Experts of a small language model.
Training: 243M tokens, 3862 steps.
Below are experts of layer 4 (counted from 0) of a mixture-of-experts language model. Rows are named router (the router's row for the expert), gate (a neuron's input weights, with its number), up (a neuron's input weights, with its number), down (a neuron's output weights, with its number) and show model dimensions 64-127. Each number is 50 + 15 x the weight over its row's rms, rounded and kept within 0 to 99.
After each expert's rows: a language model's description of what the expert responds to. This comes from a sample of Wikipedia text that the model never trained on.

# expert 3
router:49 50 58 52 50 62 70 42 68 39 51 42 59 06 59 45 41 69 49 64 24 39 69 39 69 58 83 34 51 53 44 52 34 25 39 72 37 44 31 53 69 61 50 43 74 22 41 62 48 46 50 27 56 43 43 78 56 33 64 51 47 61 73 63
gate0:57 12 38 50 33 51 35 21 59 35 68 73 62 54 56 44 22 60 53 59 45 49 73 58 41 69 34 55 66 30 67 56 51 60 66 61 54 70 43 22 37 58 53 52 80 20 62 54 44 28 70 42 64 37 40 70 33 42 28 42 41 69 61 66
up0:46 16 47 29 67 60 54 45 47 41 39 57 51 59 42 61 39 36 56 47 30 67 78 64 67 56 47 81 62 42 68 37 53 58 40 37 39 61 66 40 69 76 46 65 49 25 60 61 19 22 56 47 22 52 70 54 54 31 50 50 49 44 50 55
down0:48 28 14 56 44 54 41 70 60 14 56 31 50 60 38 29 62 40 59 40 45 36 44 32 38 65 29 38 89 60 40 76 31 37 45 60 40 21 57 52 56 35 59 54 45 39 59 34 54 41 72 32 30 43 48 48 39 73 40 42 61 56 65 35
What it handles: Mid-word name pieces, sports

# expert 58
router:53 48 66 45 50 49 67 31 47 46 55 26 53 36 47 41 34 32 68 79 39 41 54 63 24 80 69 33 51 34 32 49 47 48 74 53 58 58 54 70 34 44 22 72 85 51 62 61 34 37 49 34 38 24 61 64 24 85 57 59 39 66 34 49
gate0:58 66 44 69 59 51 48 40 57 65 56 36 32 41 33 56 60 67 64 80 57 27 73 49 20 54 79 20 46 34 29 53 49 71 62 45 48 65 60 76 49 58 34 52 82 42 58 52 47 21 10 28 46 49 57 42 62 68 51 42 35 59 25 59
up0:52 40 56 65 54 36 57 46 71 61 54 43 46 35 43 35 29 51 62 80 32 37 62 40 22 68 65 53 58 49 46 43 44 77 60 50 72 50 43 79 49 54 30 48 64 45 67 35 48 42 26 11 40 35 27 49 53 40 47 33 59 62 27 37
down0:62 57 72 62 34 64 29 47 42 63 45 37 62 32 52 34 62 47 50 51 51 28 71 43 50 15 39 51 55 53 45 55 54 32 69 71 59 67 48 34 33 54 79 42 42 46 31 54 54 71 72 45 44 66 58 46 56 27 39 35 75 49 64 19
What it handles: Name pieces and initials

# expert 15
router:50 54 75 41 57 57 45 71 41 48 40 58 40 59 29 33 53 49 47 74 48 58 46 56 25 50 58 27 40 61 75 43 32 44 74 28 53 61 83 66 54 43 40 55 81 32 61 53 71 69 66 23 64 37 66 30 52 60 69 55 47 69 36 64
gate0:38 27 43 36 47 43 55 50 37 69 59 09 61 41 08 33 52 39 79 39 43 49 48 69 41 66 48 52 65 68 49 56 30 44 46 67 51 17 53 39 54 43 45 44 22 49 64 51 38 38 71 38 43 67 59 50 50 44 35 45 76 45 32 51
up0:20 44 84 47 73 50 34 46 26 49 46 34 54 65 35 25 57 46 79 33 68 71 38 83 30 57 43 38 61 62 55 53 36 43 66 45 51 33 65 59 61 13 37 40 39 60 52 61 52 31 84 25 46 59 33 60 39 48 42 55 72 54 29 66
down0:63 64 69 53 44 40 64 50 48 54 50 64 42 49 46 48 69 64 51 34 52 79 31 60 73 12 61 53 69 56 59 52 43 38 59 61 45 54 52 22 36 42 63 22 60 39 23 50 13 55 69 80 31 41 28 50 38 59 36 47 41 42 62 61
What it handles: Clause and cell punctuation

# expert 27
router:38 36 52 30 58 54 58 31 53 29 50 47 55 62 57 40 65 38 58 62 51 32 71 56 57 66 52 50 44 65 61 45 32 29 78 56 29 08 40 31 57 32 59 64 48 56 40 46 43 72 62 48 47 51 62 47 68 35 71 61 55 99 26 22
gate10:44 23 63 36 46 34 36 33 73 38 66 26 48 62 34 78 54 49 55 49 60 60 41 42 32 35 52 42 87 89 36 41 39 25 70 62 41 37 53 47 69 41 46 70 46 51 38 30 43 62 66 65 52 55 40 41 77 52 59 76 46 75 31 48
up10:19 28 47 35 35 49 38 40 57 29 57 51 38 84 71 66 42 71 57 70 51 27 53 48 37 51 42 57 72 65 34 55 29 02 59 59 40 41 44 32 56 30 45 57 47 48 56 45 23 74 42 47 53 56 34 54 38 46 68 58 45 87 27 37
down10:59 88 52 43 40 53 43 44 63 47 47 45 35 43 52 38 30 38 56 53 73 67 54 34 52 90 47 11 56 35 54 61 60 39 62 59 37 70 45 46 73 50 57 40 50 51 47 33 41 60 54 54 18 72 55 70 31 12 54 49 56 66 55 44
What it handles: Early word-piece fragments

# expert 37
router:54 41 70 67 30 54 48 52 44 52 45 23 28 48 42 56 52 50 59 74 60 51 50 40 41 71 49 54 44 48 53 41 33 54 40 59 73 66 53 45 28 84 45 51 55 54 68 78 36 44 36 62 28 63 56 45 38 48 66 25 61 58 44 52
gate0:59 40 47 71 40 34 61 69 38 31 50 46 54 67 57 75 59 72 51 55 62 51 52 48 31 56 33 78 51 14 53 21 35 53 58 58 65 70 30 53 30 65 51 78 56 45 60 25 58 18 53 55 32 47 50 32 45 34 55 27 62 54 53 66
up0:81 38 77 57 32 18 44 55 28 41 53 40 71 55 64 63 55 58 34 45 58 55 46 34 41 46 45 70 69 53 49 42 58 64 51 64 66 43 26 58 36 45 39 55 70 47 45 32 42 37 41 52 47 67 49 35 61 48 52 31 25 56 52 28
down0:48 53 36 57 68 53 56 50 29 53 22 71 66 65 70 54 51 54 57 55 84 39 76 42 55 20 48 43 55 32 58 60 50 39 40 69 54 67 66 37 35 57 54 41 35 35 50 48 58 40 58 37 16 72 58 42 28 44 78 40 43 38 53 53
What it handles: Conjunctions and word middles